Experts of a small language model: 28.9M parameters.
Below are experts of layer 2 (counted from 0) of a mixture-of-experts language model. Rows are named router (the router's row for the expert), up (a neuron's input weights, with its number) and show model dimensions 0-191. Each number is 200 + 30 x the weight over its row's rms, rounded and kept within 0 to 999.
After each expert's rows: a language model's description of what the expert responds to. This comes from a sample of Wikipedia text that the model never trained on.

# expert 2
router,163,178,216,171,213,193,222,223,214,204,202,200,184,196,144,227,218,178,238,188,219,197,235,219,160,158,207,195,225,193,223,239,233,199,176,137,280,170,217,199,176,147,261,177,207,176,248,218,186,197,214,180,132,196,177,154,216,224,221,234,153,187,177,183,159,212,216,218,191,182,234,238,226,138,194,214,157,190,203,221,202,228,258,163,255,217,254,160,199,256,180,158,231,206,167,202,228,172,239,177,214,195,214,158,171,236,224,212,218,181,155,177,198,179,224,258,199,219,150,172,220,235,163,279,235,189,155,208,234,151,193,167,139,205,214,217,236,198,171,230,246,188,212,199,143,185,188,216,153,220,230,200,201,233,197,179,232,232,173,215,186,162,249,246,199,205,169,222,198,160,181,162,217,168,180,186,183,195,201,162,257,241,213,225,189,180,227,190,223,187,163,186
up0,260,209,147,264,195,245,181,128,216,247,199,229,206,175,231,126,142,234,142,224,203,192,144,203,183,232,205,243,154,278,160,196,224,203,215,240,160,226,266,193,209,251,182,200,163,219,179,175,217,190,220,226,208,98,172,194,207,244,178,195,158,228,220,198,172,212,200,209,217,166,179,210,184,205,213,199,170,164,277,167,205,213,174,179,160,204,221,251,219,162,237,195,182,197,149,188,146,211,188,200,220,199,224,211,190,198,186,178,198,235,210,215,197,219,186,155,216,209,205,233,163,194,221,236,191,195,205,211,196,222,158,227,159,158,241,217,183,200,187,178,194,218,221,207,235,242,191,185,233,211,179,170,177,230,205,254,195,179,177,168,226,241,220,191,204,185,218,188,221,172,185,220,207,233,236,221,213,206,193,209,188,178,113,226,243,195,233,137,186,226,198,207
It responds to: Colons after dates. Colons, mostly after year ranges in football infobox career lists and infobox fields, as in 2010–2020: Costa Rica, plus prepositions like with, for, against.

# expert 28
router,203,200,245,137,186,239,225,188,211,211,176,199,231,234,194,207,219,223,191,172,209,182,198,200,261,222,175,218,195,209,199,238,155,210,251,160,159,176,244,289,210,185,242,230,198,118,197,261,189,225,167,216,186,229,213,241,175,247,225,230,256,197,183,246,194,232,220,191,145,222,224,239,179,191,170,211,144,226,217,235,175,233,242,230,185,190,260,156,220,208,131,129,172,238,181,226,214,138,193,201,209,182,180,215,174,157,168,158,169,177,207,206,204,180,249,183,217,188,164,159,228,240,202,272,218,236,196,216,224,206,220,188,239,192,198,203,247,209,198,239,222,200,229,170,171,230,220,202,210,193,180,211,234,150,202,207,198,209,211,192,232,213,215,201,194,204,183,190,169,166,214,191,215,185,225,159,227,176,173,208,199,194,283,196,233,205,186,142,238,234,212,179
up3,196,205,234,214,177,201,226,185,182,204,160,213,196,242,225,206,224,151,170,209,206,276,177,182,252,271,188,186,148,191,206,148,224,229,144,184,148,214,242,223,206,215,194,205,260,234,226,219,189,180,202,232,192,203,220,158,207,166,198,229,202,163,215,233,175,224,234,210,184,179,222,216,177,200,191,189,170,206,156,139,205,230,208,163,190,179,147,202,216,161,204,264,185,242,220,245,188,218,227,216,142,193,194,261,242,228,233,243,178,208,232,209,201,234,186,260,221,150,217,223,217,250,169,155,186,221,237,125,219,175,211,274,194,201,190,199,206,233,270,190,197,221,194,175,189,173,249,181,206,188,211,156,242,182,197,194,157,217,206,180,233,204,137,145,206,176,196,210,177,185,238,170,170,222,177,216,176,197,238,195,181,145,180,246,180,196,201,202,236,151,182,173
It responds to: Spaces, mid-word pieces. Bare space tokens before numbers in tables, plus mid-word pieces after a first letter (t-ends, t-ent, ch-ann) and have, be.

# expert 4
router,168,173,246,160,219,238,210,243,237,212,253,177,166,185,165,219,179,172,252,250,177,184,234,218,152,169,178,223,247,182,231,224,213,192,167,177,244,163,230,205,213,189,257,182,232,223,232,239,205,224,224,185,140,214,184,164,219,228,221,216,172,168,173,190,162,201,226,223,193,199,225,234,233,151,177,186,184,179,210,219,183,220,244,164,239,221,272,203,203,218,172,174,239,217,170,218,242,147,232,173,193,191,207,169,164,236,178,239,193,198,168,175,129,181,238,252,230,239,173,166,225,222,168,191,241,164,165,231,213,153,179,171,164,230,191,202,214,178,194,231,229,203,171,180,169,204,194,236,147,203,244,194,194,170,194,179,217,238,154,205,194,152,231,226,188,251,160,237,210,162,165,169,207,137,158,183,192,212,181,147,235,229,223,217,185,183,194,179,201,182,157,239
up0,229,229,125,224,182,202,211,110,208,215,135,199,178,152,217,190,192,271,176,248,185,232,126,195,231,251,191,192,200,214,168,166,210,203,193,216,169,220,265,199,187,240,201,223,147,225,156,184,218,169,206,215,200,180,192,190,229,204,173,223,183,247,169,209,194,187,173,166,199,167,198,186,207,188,181,220,195,184,266,124,185,204,168,216,144,172,181,209,223,139,265,220,120,168,198,188,128,193,224,211,214,219,200,246,247,147,216,189,218,273,224,231,204,223,162,179,201,199,223,230,185,222,204,181,207,203,210,186,175,212,171,231,195,150,193,186,227,240,218,186,204,211,223,181,202,214,208,149,228,209,171,202,233,186,194,201,164,182,196,166,190,239,209,165,218,131,198,195,177,147,211,210,177,245,212,193,204,196,229,209,202,177,155,217,238,230,231,156,166,207,207,180
It responds to: Table pipes, rare name pieces. Pipe separators inside tables such as election and game results, plus uncommon name or foreign-script pieces like Bh, Raj, Sm, Sz.

# expert 14
router,174,173,251,173,205,240,215,218,237,208,227,186,157,190,159,218,195,172,251,235,180,183,245,228,154,193,174,221,231,176,220,227,217,186,181,189,255,169,225,228,215,196,261,197,238,211,245,242,203,207,229,183,147,206,187,167,218,231,228,225,165,178,173,185,149,198,225,220,204,186,220,228,236,140,176,199,187,183,216,228,183,209,253,186,242,240,255,199,194,228,153,168,243,212,166,201,227,156,238,176,193,193,203,157,166,245,180,245,198,172,180,174,134,180,252,263,214,223,180,174,219,225,186,197,244,164,143,221,211,157,174,171,147,231,204,213,213,169,186,229,220,218,180,172,154,210,184,238,132,206,240,191,188,188,190,170,208,232,164,196,208,157,233,243,185,248,165,233,218,158,184,162,214,162,161,177,189,218,167,161,207,222,229,225,174,194,184,191,172,182,141,237
up0,237,233,158,201,180,186,153,133,226,195,188,220,200,170,210,172,201,242,167,182,177,249,135,184,217,222,238,127,176,227,183,158,150,205,161,177,180,244,235,199,188,197,216,240,141,197,171,190,218,189,192,247,220,171,201,216,213,185,154,248,202,219,177,182,221,142,198,177,214,191,192,188,175,176,255,199,181,172,249,207,157,211,177,198,162,159,218,194,172,162,229,227,182,125,228,223,124,238,191,187,174,215,201,228,223,174,227,182,228,212,225,239,247,203,204,211,213,216,204,200,177,216,208,169,177,251,226,195,175,228,192,215,214,139,151,198,200,238,232,176,177,201,250,157,219,236,198,148,245,219,198,183,242,183,186,185,218,153,219,161,166,222,217,187,219,179,240,181,220,156,205,212,149,227,240,248,224,177,258,250,187,180,170,212,197,188,254,183,169,164,212,181
It responds to: Mid-word pieces, hyphens. Word-internal pieces and hyphen-letter pieces such as -green, -families, pilgrims, metabolite, plus La, Da, Ca and years like 13, 14.

# expert 0
router,169,168,218,197,220,244,219,228,248,210,256,172,178,184,138,205,198,194,256,234,160,194,248,194,161,188,176,227,225,181,233,228,231,209,201,170,255,181,228,199,216,181,251,194,211,206,241,200,191,197,203,185,131,186,195,182,235,259,204,217,179,201,178,157,163,196,222,214,208,181,202,213,229,157,183,197,183,212,234,211,183,212,223,170,235,243,271,194,197,232,171,163,238,211,199,195,224,181,251,179,204,193,196,171,179,262,196,263,195,203,147,172,151,199,265,256,234,225,188,176,252,232,157,197,240,207,130,209,227,145,176,190,191,219,200,204,194,179,211,232,204,218,172,148,166,214,200,253,157,207,237,197,155,185,169,155,222,228,159,201,173,159,209,210,169,247,155,235,207,143,153,178,172,165,154,205,211,199,223,165,209,234,216,221,212,175,186,198,186,177,164,246
up3,184,219,186,213,174,227,212,177,143,126,223,225,208,178,273,198,213,193,175,213,207,201,161,196,185,258,194,157,179,221,270,142,190,205,127,232,112,201,209,196,213,169,207,208,200,186,177,142,219,184,183,188,196,215,219,175,159,197,203,173,168,228,230,202,239,220,172,204,218,156,169,228,176,217,227,169,200,214,221,174,215,209,137,209,156,179,191,214,238,159,264,217,176,147,187,139,205,209,200,170,223,241,179,245,190,221,234,213,205,285,231,252,212,136,174,197,242,175,233,230,204,217,178,211,134,214,243,194,172,205,197,202,222,219,207,227,186,240,248,171,205,224,255,180,175,190,204,187,177,190,141,203,225,192,171,180,152,209,189,187,220,175,191,203,216,181,199,216,226,271,182,195,227,192,203,228,165,179,154,191,179,188,176,237,193,224,232,185,194,238,233,172
It responds to: Word-completing fragments, mixed. Second pieces completing a split word, like conf-ined, def-ault, conv-ex, plus York, °N, BC, MPC in catalogue entries.

# expert 7
router,173,180,241,190,217,226,200,236,246,217,242,184,162,186,153,214,182,170,244,241,169,190,242,234,164,184,168,212,229,178,222,228,211,196,173,177,243,175,223,207,216,186,257,199,230,208,246,249,185,229,221,187,129,212,186,175,225,221,225,214,179,167,180,181,164,206,222,223,202,182,227,237,231,147,185,204,190,196,207,222,177,224,244,170,250,225,265,195,189,222,179,171,226,232,164,214,241,146,238,181,205,179,209,160,165,240,181,250,194,176,177,175,130,188,253,265,232,224,163,171,226,232,168,202,256,164,158,233,212,152,172,184,156,240,191,217,216,189,201,227,225,210,163,179,161,194,194,232,150,219,244,205,186,160,206,196,211,241,166,212,199,143,219,230,185,246,153,235,197,156,175,170,212,157,156,192,208,219,180,146,221,216,223,211,169,189,189,179,191,179,147,225
up3,196,194,167,218,184,204,161,155,202,213,192,199,239,221,231,194,194,177,159,186,227,257,103,169,245,217,193,147,176,226,151,149,146,241,165,216,141,208,198,226,203,239,207,172,216,204,203,182,211,150,166,207,218,208,250,206,179,205,173,178,205,207,250,217,206,211,190,162,200,201,186,212,209,240,235,226,192,234,148,136,224,213,187,188,186,158,237,176,197,160,236,248,183,170,219,189,143,240,189,207,206,222,228,253,199,184,221,214,231,311,205,225,204,198,201,205,256,165,234,213,210,215,225,183,141,221,213,165,169,212,198,236,214,187,212,177,208,247,210,196,180,216,228,186,242,184,232,182,211,160,179,157,207,198,187,220,171,163,203,185,223,199,184,183,191,178,211,143,214,228,218,201,251,240,227,216,178,203,204,180,158,126,161,204,244,182,254,235,153,173,166,201
It responds to: Word endings, award/usage nouns. Word-final pieces in names and headings (Trav-is, Trav-ers, N-ame), plus nouns like Award, list, Party, code, vocals, Battle.

# expert 19
router,167,170,185,184,190,237,225,215,175,194,229,187,222,213,172,202,177,211,228,185,201,139,193,216,172,225,180,214,241,154,207,225,184,216,186,203,186,170,163,252,161,159,160,172,218,178,211,231,207,206,155,221,171,193,229,221,199,232,218,196,160,231,175,193,147,229,201,219,232,156,229,248,259,177,145,174,178,172,192,246,189,203,256,176,204,199,202,208,202,207,205,210,234,206,197,213,228,212,252,226,210,196,138,153,191,248,183,166,173,217,207,175,148,192,252,198,260,175,230,211,195,220,185,243,230,191,223,177,245,202,197,165,261,198,219,200,214,200,173,157,188,220,238,162,135,221,158,220,180,157,230,196,221,271,153,190,193,241,231,222,175,183,170,241,164,216,142,223,152,220,158,189,206,159,175,202,179,175,190,159,230,227,274,176,204,172,154,212,248,187,137,242
up0,152,221,149,217,162,202,220,136,191,183,194,288,263,207,151,165,180,169,206,169,237,199,175,186,167,186,234,175,161,227,199,184,223,216,186,224,178,230,199,238,193,233,150,197,173,234,215,214,200,218,183,198,174,161,205,189,237,261,217,159,221,237,189,188,168,233,150,176,243,207,169,208,163,193,179,202,153,149,237,198,178,231,183,193,182,154,243,186,203,183,255,161,194,165,177,187,173,179,209,216,188,208,175,196,250,191,186,166,166,251,271,207,150,236,214,194,225,232,235,260,202,174,198,228,201,172,173,210,200,180,238,193,141,201,216,177,187,164,146,187,214,236,177,171,217,213,217,184,200,171,199,209,253,197,221,146,169,115,176,183,204,241,202,152,204,159,188,203,159,190,224,253,193,196,170,194,240,201,233,160,219,178,174,227,183,222,204,213,189,145,172,170
It responds to: Section headings, place-name pieces. Heading markers like ==, articles the and a at sentence starts, and place pieces after St (Stade, Stadia, St. Louis).

# expert 21
router,153,169,254,219,187,207,204,247,207,236,180,190,154,174,200,225,250,178,213,191,168,163,226,215,167,182,212,196,183,232,207,198,241,190,222,195,182,240,243,176,206,185,226,198,181,161,232,210,172,180,182,180,148,178,190,191,189,252,212,186,145,151,165,197,166,188,211,221,224,165,204,245,239,164,203,143,197,194,217,235,198,236,202,231,173,198,221,203,249,191,219,192,231,238,196,231,205,216,241,195,242,172,177,198,175,233,208,269,198,166,152,253,240,230,207,256,200,164,228,244,178,213,184,184,230,268,186,211,230,199,236,188,218,227,181,200,215,169,246,212,239,194,156,193,228,239,208,207,147,230,194,233,224,185,200,220,212,229,223,258,186,117,200,176,178,215,170,224,207,264,213,165,209,250,180,183,203,255,189,176,163,216,169,226,132,278,172,225,233,254,187,215
up0,243,264,175,239,206,184,207,134,243,170,202,259,217,197,231,206,185,199,144,219,173,208,126,170,187,209,257,152,145,222,152,145,137,215,169,193,182,219,207,233,173,221,176,227,178,247,206,205,205,193,205,201,199,193,233,196,198,205,160,217,221,232,160,178,184,190,167,207,165,152,184,225,192,199,204,195,201,165,199,163,175,189,130,211,141,180,189,194,239,171,236,209,177,190,207,200,124,205,219,236,222,258,251,250,201,188,236,182,194,190,191,191,179,208,179,192,195,216,192,195,208,195,200,206,181,147,201,209,168,200,139,223,175,166,206,158,174,240,153,161,157,191,266,151,198,247,199,155,201,216,193,184,210,216,209,202,190,164,172,188,160,248,190,192,208,194,205,195,187,78,192,229,180,217,221,217,209,220,232,217,211,196,131,223,213,206,221,182,185,213,182,197
It responds to: Suffixes ending words. Word-final suffixes like -ful in handful, -ing, -ed, -ly, -ial, -ated, and based, Inc, Website.

# expert 8
router,185,165,228,174,192,224,199,221,242,231,267,207,174,185,172,195,193,183,253,243,171,187,241,200,148,176,171,207,225,188,231,213,207,216,207,163,229,179,203,204,203,201,244,190,213,229,256,244,201,236,221,175,130,183,179,172,230,237,230,217,187,151,173,188,171,213,219,214,194,202,225,215,239,160,165,193,181,201,201,212,210,212,237,170,237,214,265,206,207,219,164,152,220,224,175,203,236,193,246,174,222,183,206,178,203,239,173,287,186,217,163,187,129,178,252,226,241,238,131,194,250,204,188,202,235,198,154,260,210,163,191,179,185,229,157,213,192,170,213,230,198,216,154,189,150,229,209,220,149,213,254,199,179,184,216,162,209,235,162,228,182,146,226,225,200,247,156,222,193,159,146,161,206,149,150,181,215,194,190,143,213,217,213,194,196,185,205,166,220,171,186,237
up0,247,260,199,219,182,174,172,153,228,205,145,210,206,176,267,196,179,266,163,197,192,196,140,166,199,235,206,159,171,241,197,118,156,188,210,220,141,236,217,179,237,220,209,226,176,219,164,186,199,189,180,214,213,157,207,195,220,201,170,238,197,229,221,188,176,202,186,189,204,166,182,199,199,158,224,215,223,188,272,150,205,202,166,227,196,193,221,202,197,120,277,215,136,212,204,207,135,227,220,209,219,261,238,258,246,186,255,175,228,277,190,211,200,195,171,178,206,200,203,191,152,203,214,183,236,200,202,177,194,234,159,234,172,181,213,182,214,232,223,157,202,203,251,208,205,225,220,166,220,222,184,211,206,199,194,204,210,150,220,164,188,236,172,191,193,175,251,171,219,146,223,211,192,211,250,217,200,184,206,221,192,188,136,211,226,214,249,192,155,194,226,183
It responds to: Novel and relative words. The piece el in Novel and Nobel, relative and subject words like who, which, that, he, and en dashes in tennis scores such as 1–6.

# expert 10
router,166,215,161,302,208,216,210,234,191,194,183,158,187,140,160,179,228,248,260,169,177,152,197,174,207,143,214,203,183,176,250,147,239,199,194,176,210,182,185,120,216,200,199,192,204,238,243,186,117,220,189,228,157,163,216,157,183,203,193,183,182,173,212,145,230,236,192,217,191,180,206,181,235,159,199,180,167,220,166,188,216,192,167,155,202,244,234,255,242,222,202,215,209,173,227,168,208,171,249,142,247,214,173,181,188,188,241,226,156,166,201,196,208,215,166,209,161,204,149,204,197,229,228,191,204,171,197,203,202,231,216,217,232,229,174,192,191,166,180,216,258,168,203,150,206,140,203,229,212,236,204,232,213,247,202,210,219,213,160,260,222,198,218,201,220,224,186,221,206,187,158,186,193,221,193,230,233,201,155,193,209,226,185,237,153,194,228,185,155,262,222,189
up0,218,245,191,219,212,161,188,162,205,190,203,205,193,170,188,194,209,206,123,193,116,164,177,201,229,181,199,154,191,238,191,145,183,160,200,226,196,209,249,233,231,267,226,210,243,210,187,187,148,233,148,229,180,195,203,210,204,197,185,193,193,204,191,183,181,226,191,202,229,184,200,196,238,179,232,196,242,162,234,177,182,214,144,195,168,185,213,193,262,178,204,196,179,220,179,206,134,187,194,188,172,209,236,276,197,198,210,212,203,213,212,221,179,241,174,248,174,170,156,178,139,184,218,211,210,209,203,179,172,222,189,194,181,117,176,180,174,217,221,175,211,163,255,197,247,182,174,215,209,237,161,163,229,202,219,237,164,226,182,193,193,266,182,160,211,173,239,175,177,157,155,145,190,251,285,133,199,212,184,250,217,179,161,214,196,223,220,167,173,226,245,195
It responds to: Sports team name pieces. Middle pieces of sports team and league names, such as Hur-ric-anes, Sé-rie, Cou-g-ars, plus international, Imperial, World, Global, and of.

# expert 9
router,160,181,232,173,216,233,211,233,250,203,271,181,162,182,158,215,188,162,249,250,173,190,248,208,159,176,163,210,241,180,228,228,224,163,165,176,250,176,230,217,210,201,252,193,238,221,243,230,199,208,208,189,141,207,185,176,221,236,214,212,174,178,177,181,162,205,231,210,192,188,229,228,242,143,193,181,181,200,232,227,193,214,243,164,246,227,272,202,195,209,166,176,241,211,166,210,230,162,234,177,206,182,207,161,165,248,174,230,200,191,186,190,126,183,263,250,225,227,180,165,240,245,165,190,230,174,157,237,218,153,163,185,167,233,195,204,199,191,206,226,222,212,169,165,167,201,200,237,150,215,233,188,183,180,184,166,206,231,160,201,201,161,218,226,184,245,157,239,208,153,167,159,201,157,150,170,197,204,173,156,212,214,221,222,187,180,198,202,193,179,152,247
up3,199,161,189,201,173,219,182,160,206,174,220,223,219,197,233,193,184,228,124,186,221,253,110,133,191,254,202,167,163,262,164,217,153,195,185,183,195,232,195,230,206,199,186,170,192,192,205,210,221,166,173,169,228,182,229,204,169,180,193,219,185,220,223,206,243,246,146,134,203,167,204,204,202,199,235,181,202,213,206,155,196,223,162,196,163,142,210,211,205,204,236,234,174,150,227,211,164,249,189,208,195,237,187,262,243,190,204,233,227,281,189,221,222,227,212,196,158,162,179,218,221,187,214,188,174,221,211,184,153,237,194,205,220,195,190,225,233,226,189,232,113,179,242,213,235,199,213,170,212,207,155,169,216,223,147,176,192,151,186,188,219,179,167,217,185,177,228,166,231,287,187,195,231,249,206,206,186,197,209,203,217,157,149,180,237,186,238,201,194,190,245,166
It responds to: Mid-word completions, nouns. Word pieces finishing words after a stem, such as Pentec-ost, displ-aced, ment-ored, plus country names and nouns like crew, woman, interview.

# expert 11
router,172,220,185,188,183,269,192,187,230,172,204,156,211,191,190,218,216,147,210,151,203,151,224,219,140,183,191,236,208,154,251,202,225,211,142,216,286,180,145,171,192,170,189,169,217,229,194,181,153,245,194,180,179,205,224,215,158,171,242,182,168,190,220,244,236,227,202,213,190,225,237,164,260,211,192,164,209,152,189,205,160,193,194,207,237,239,208,225,128,177,172,203,217,191,240,217,234,200,173,172,217,226,140,198,142,234,234,145,192,177,215,172,215,187,203,184,196,240,121,125,224,209,201,173,240,158,192,182,190,202,180,157,247,227,203,173,211,178,177,155,204,177,225,229,202,220,219,234,202,181,210,281,186,236,202,195,184,213,165,177,200,219,227,213,184,133,165,174,247,204,202,208,195,216,183,196,144,184,201,178,225,238,226,192,203,190,162,190,199,236,220,189
up0,208,258,112,217,232,184,190,142,238,165,158,209,183,179,264,189,188,216,188,244,234,174,160,155,221,211,221,207,180,186,200,145,162,127,177,241,165,214,251,209,237,204,203,210,169,242,134,188,214,203,200,237,200,158,191,180,205,190,163,184,215,248,194,234,160,179,206,183,196,170,213,210,241,214,201,167,209,189,234,203,201,194,186,254,184,168,234,187,164,173,226,211,173,189,247,208,168,211,209,225,240,180,197,185,233,208,225,174,260,208,232,176,143,171,192,163,257,184,239,203,161,185,197,181,204,222,160,186,206,236,176,194,181,197,220,183,177,221,225,191,210,210,280,163,214,202,177,138,186,225,190,102,175,163,210,187,163,166,188,197,180,253,194,216,246,159,199,208,197,206,192,240,195,203,233,218,218,249,215,194,232,161,170,187,190,234,227,176,182,196,244,250
It responds to: The and name starts. The, spaces before numbers, and first pieces of names or words after a heading-initial S, as in Settlements, Senyonyi, Sergeant, Kal, Gal.

# expert 26
router,180,180,240,168,223,231,215,225,248,205,262,190,157,195,168,202,187,177,260,250,177,182,245,208,159,184,173,216,243,176,227,221,220,189,187,180,255,169,233,207,213,190,249,191,231,209,248,227,203,201,225,188,139,207,184,171,228,234,227,228,171,168,171,175,150,185,227,226,202,206,226,234,237,140,192,184,191,179,221,222,196,212,247,163,234,224,263,200,192,220,170,172,249,211,168,210,231,157,233,172,194,189,194,170,163,239,174,244,204,189,169,178,137,183,252,260,206,239,179,170,231,231,172,201,248,161,156,225,220,154,185,176,163,231,190,203,201,182,184,224,231,216,179,174,161,206,183,233,137,208,244,203,197,172,197,172,207,238,160,211,199,151,229,229,187,245,159,230,219,159,180,157,203,149,154,178,194,215,163,153,220,217,226,224,183,187,203,206,179,180,155,247
up0,232,195,190,234,152,249,166,191,217,164,158,249,189,167,258,171,183,238,106,264,204,224,155,190,199,217,181,221,173,203,149,223,187,197,154,193,188,205,218,171,261,197,185,206,160,213,138,183,211,184,159,241,176,123,178,224,220,168,183,239,174,217,169,206,192,235,187,193,151,156,160,244,188,194,202,191,181,194,201,164,208,168,132,191,171,150,171,156,223,169,266,211,187,182,189,210,149,234,186,203,226,249,208,232,248,175,253,206,189,215,168,234,165,225,181,188,166,208,201,196,165,217,220,161,179,188,191,191,168,214,171,232,178,187,233,196,247,256,210,173,185,236,231,163,205,234,226,171,188,198,176,157,207,150,166,186,166,198,219,165,196,267,176,166,204,173,216,158,229,206,203,209,174,226,210,212,201,184,198,197,168,208,160,206,184,247,211,208,183,240,181,176
It responds to: Word-initial fragments. First pieces of words split by tokenization, such as ord in ordeal and ordained, pr, st, cl, gr, and chlor.

# expert 18
router,215,205,206,160,215,226,178,195,246,200,249,142,173,170,176,197,202,184,243,180,164,191,252,240,183,182,191,195,190,255,209,217,221,167,196,161,234,209,231,189,198,212,184,177,202,196,265,214,189,235,228,203,179,239,200,200,213,235,207,184,192,176,208,150,188,206,172,229,220,177,229,205,254,167,153,135,193,201,211,199,221,205,211,169,200,247,192,145,229,198,187,186,224,243,170,184,222,181,229,169,198,184,233,167,134,280,215,258,192,155,140,197,203,227,223,263,143,181,220,172,182,188,178,156,248,219,184,193,200,164,225,250,204,235,238,165,228,184,202,240,206,226,202,173,179,172,236,233,143,257,212,250,194,182,220,170,249,240,192,209,213,172,221,193,176,181,202,249,216,133,223,159,201,228,184,220,167,258,188,176,251,242,226,186,155,207,238,195,205,160,172,193
up0,222,233,165,238,214,215,177,123,213,208,166,231,230,168,245,157,174,253,188,195,195,211,123,220,213,227,226,175,166,208,156,153,215,201,189,188,181,231,260,241,202,196,199,221,133,232,203,235,210,191,184,251,170,142,234,216,175,211,124,179,213,230,203,194,151,207,209,209,192,191,193,190,166,210,204,228,201,160,280,188,184,217,156,184,178,154,200,244,226,120,227,194,137,164,214,208,153,216,204,191,237,230,221,250,231,176,207,174,240,230,217,228,209,198,200,162,212,212,180,203,186,177,182,188,226,203,216,184,223,228,172,223,171,171,188,181,181,210,185,170,215,204,241,180,239,235,203,128,228,210,189,198,237,199,181,203,191,134,213,183,215,258,197,183,241,159,257,180,196,160,218,218,205,222,238,200,247,168,216,190,187,189,145,223,234,227,238,180,155,214,207,198
It responds to: Spaces and ver piece. Bare spaces in tables and the piece ver inside place names like Ha-ver-ing, Ta-ver-n, Le-ver-stock, Re-ver-end.

# expert 25
router,168,187,234,166,210,229,210,232,244,213,265,183,168,186,162,207,175,163,254,235,187,187,240,200,158,178,168,221,233,173,219,221,226,190,168,176,259,169,223,225,219,197,258,195,236,213,247,225,186,212,227,181,131,218,180,161,229,228,221,224,170,175,172,183,156,191,225,218,204,194,227,245,233,141,175,184,203,183,225,223,193,207,243,164,234,224,258,195,184,213,174,173,245,213,177,213,237,151,227,178,206,182,210,175,168,249,178,240,189,180,173,167,143,178,248,258,211,232,173,177,235,245,183,195,238,162,157,242,208,158,168,168,154,237,200,217,209,182,197,226,226,199,167,177,158,201,196,243,144,216,248,195,182,166,188,182,206,227,165,201,199,154,221,236,191,237,163,225,200,172,182,148,200,153,150,173,201,206,168,152,219,225,225,211,186,192,183,187,189,180,149,248
up0,222,251,145,219,184,183,190,156,167,207,159,219,228,184,236,182,176,262,186,169,205,208,148,156,254,228,211,180,179,234,185,200,164,168,185,231,170,225,257,189,221,225,192,192,138,224,150,226,218,208,173,190,206,150,215,195,169,175,160,191,245,226,194,207,159,224,195,202,184,219,203,187,215,195,174,209,181,189,235,136,203,208,191,189,132,204,200,191,185,185,276,191,148,192,233,177,135,233,194,212,158,220,261,252,242,169,235,202,217,242,237,234,186,193,188,172,206,175,245,208,173,204,245,200,189,242,192,206,198,229,213,220,189,169,218,147,182,231,245,206,149,202,230,179,221,260,201,111,242,189,181,141,188,146,198,174,155,168,201,193,194,224,185,207,187,177,232,191,192,202,209,177,162,271,244,190,235,211,206,204,191,156,188,205,229,217,230,197,161,203,223,172
It responds to: Thai/CJK bytes, modal words. Byte pieces of Thai and Chinese characters, plus words like would, million, rather, made, and first pieces of longer words (anch-, br-, depos-).

# expert 31
router,162,200,213,174,218,217,217,212,267,242,227,181,167,197,196,185,207,201,238,234,125,179,261,246,176,227,175,219,212,171,240,218,237,186,167,179,256,191,195,200,200,199,243,181,225,223,271,200,190,197,231,209,114,201,208,184,246,225,209,222,195,189,181,174,191,209,204,218,205,199,215,194,218,145,212,218,212,193,207,236,203,213,211,183,225,222,241,176,169,200,179,164,226,239,172,203,237,183,230,199,231,148,232,142,164,246,189,233,183,180,172,168,186,230,250,236,204,232,164,176,228,230,187,175,245,179,159,250,248,161,203,165,164,248,204,177,197,184,220,195,221,233,197,165,150,234,173,237,138,215,217,245,189,169,203,137,213,224,179,210,228,141,202,220,164,242,155,270,219,142,199,160,186,201,165,164,195,216,171,164,194,218,235,194,190,203,169,190,200,157,182,235
up0,182,248,201,239,171,191,209,124,223,225,166,229,188,190,199,215,185,211,152,127,195,241,160,152,219,213,216,161,185,272,184,208,141,235,211,198,222,241,250,229,193,213,207,232,169,189,196,229,160,171,185,216,216,174,188,200,203,180,168,213,200,248,228,200,205,190,177,170,222,125,182,173,218,177,240,183,207,183,236,152,187,200,204,162,154,194,190,235,195,143,263,225,191,159,178,201,134,225,188,224,226,237,210,215,206,152,200,211,225,243,204,211,180,213,202,184,179,168,199,184,185,191,205,173,159,223,248,187,188,228,181,193,191,118,161,212,194,254,217,148,184,176,262,186,222,197,189,204,214,231,198,192,235,131,175,194,195,153,181,201,193,252,215,173,185,130,235,188,215,219,212,241,186,191,224,176,269,203,227,212,230,145,150,246,197,220,237,187,185,198,203,195
It responds to: Infobox labels, pronouns. Labels that begin infobox sections like Location, Coordinates and Scientific classification, plus pronouns it, him, them and verbs was, is.

# expert 3
router,195,204,220,141,205,236,208,162,219,235,217,139,213,187,192,249,232,179,161,160,172,142,219,233,161,258,212,260,227,219,222,213,213,197,197,187,232,200,158,168,218,161,211,186,192,182,183,221,194,198,245,179,190,221,233,241,213,171,211,166,245,193,188,195,198,265,227,251,168,255,227,161,219,211,189,228,205,195,137,230,187,225,180,210,172,181,167,198,149,226,139,171,175,214,197,154,244,206,190,172,186,150,168,232,235,193,146,184,193,184,215,233,255,187,165,184,211,235,250,178,229,187,191,146,222,215,172,244,244,220,195,168,189,236,192,180,228,148,193,146,180,253,215,251,205,238,221,215,164,132,206,232,196,229,206,169,168,180,203,216,192,215,216,189,205,184,208,187,223,263,140,194,178,174,252,188,167,183,172,174,183,179,198,194,213,222,138,187,246,213,201,180
up34,208,238,181,216,178,184,207,197,171,137,199,201,248,199,200,183,219,190,234,236,192,168,177,162,130,227,215,187,180,233,205,161,158,180,202,220,202,232,245,198,227,183,184,255,163,197,191,177,288,219,224,183,214,210,238,139,235,177,167,216,211,204,203,227,255,191,210,134,229,259,173,240,217,171,272,207,217,201,195,211,260,222,205,245,173,219,221,221,198,164,227,244,190,216,200,176,194,225,213,188,177,186,210,256,234,209,188,186,212,230,228,234,231,243,221,205,225,152,182,214,182,214,210,177,235,236,173,188,202,223,188,186,112,239,218,203,257,197,182,179,161,205,185,225,177,219,216,183,187,131,178,206,210,201,236,207,165,160,218,189,189,195,193,179,215,186,260,174,209,278,188,221,149,162,204,242,143,189,186,179,206,200,211,215,210,234,205,217,240,120,226,160
It responds to: Word after initial K/G. Word pieces right after a capital K or G starting names (K-ent, K-al-ev, G-ender), plus sentence-end periods before headings, the, and.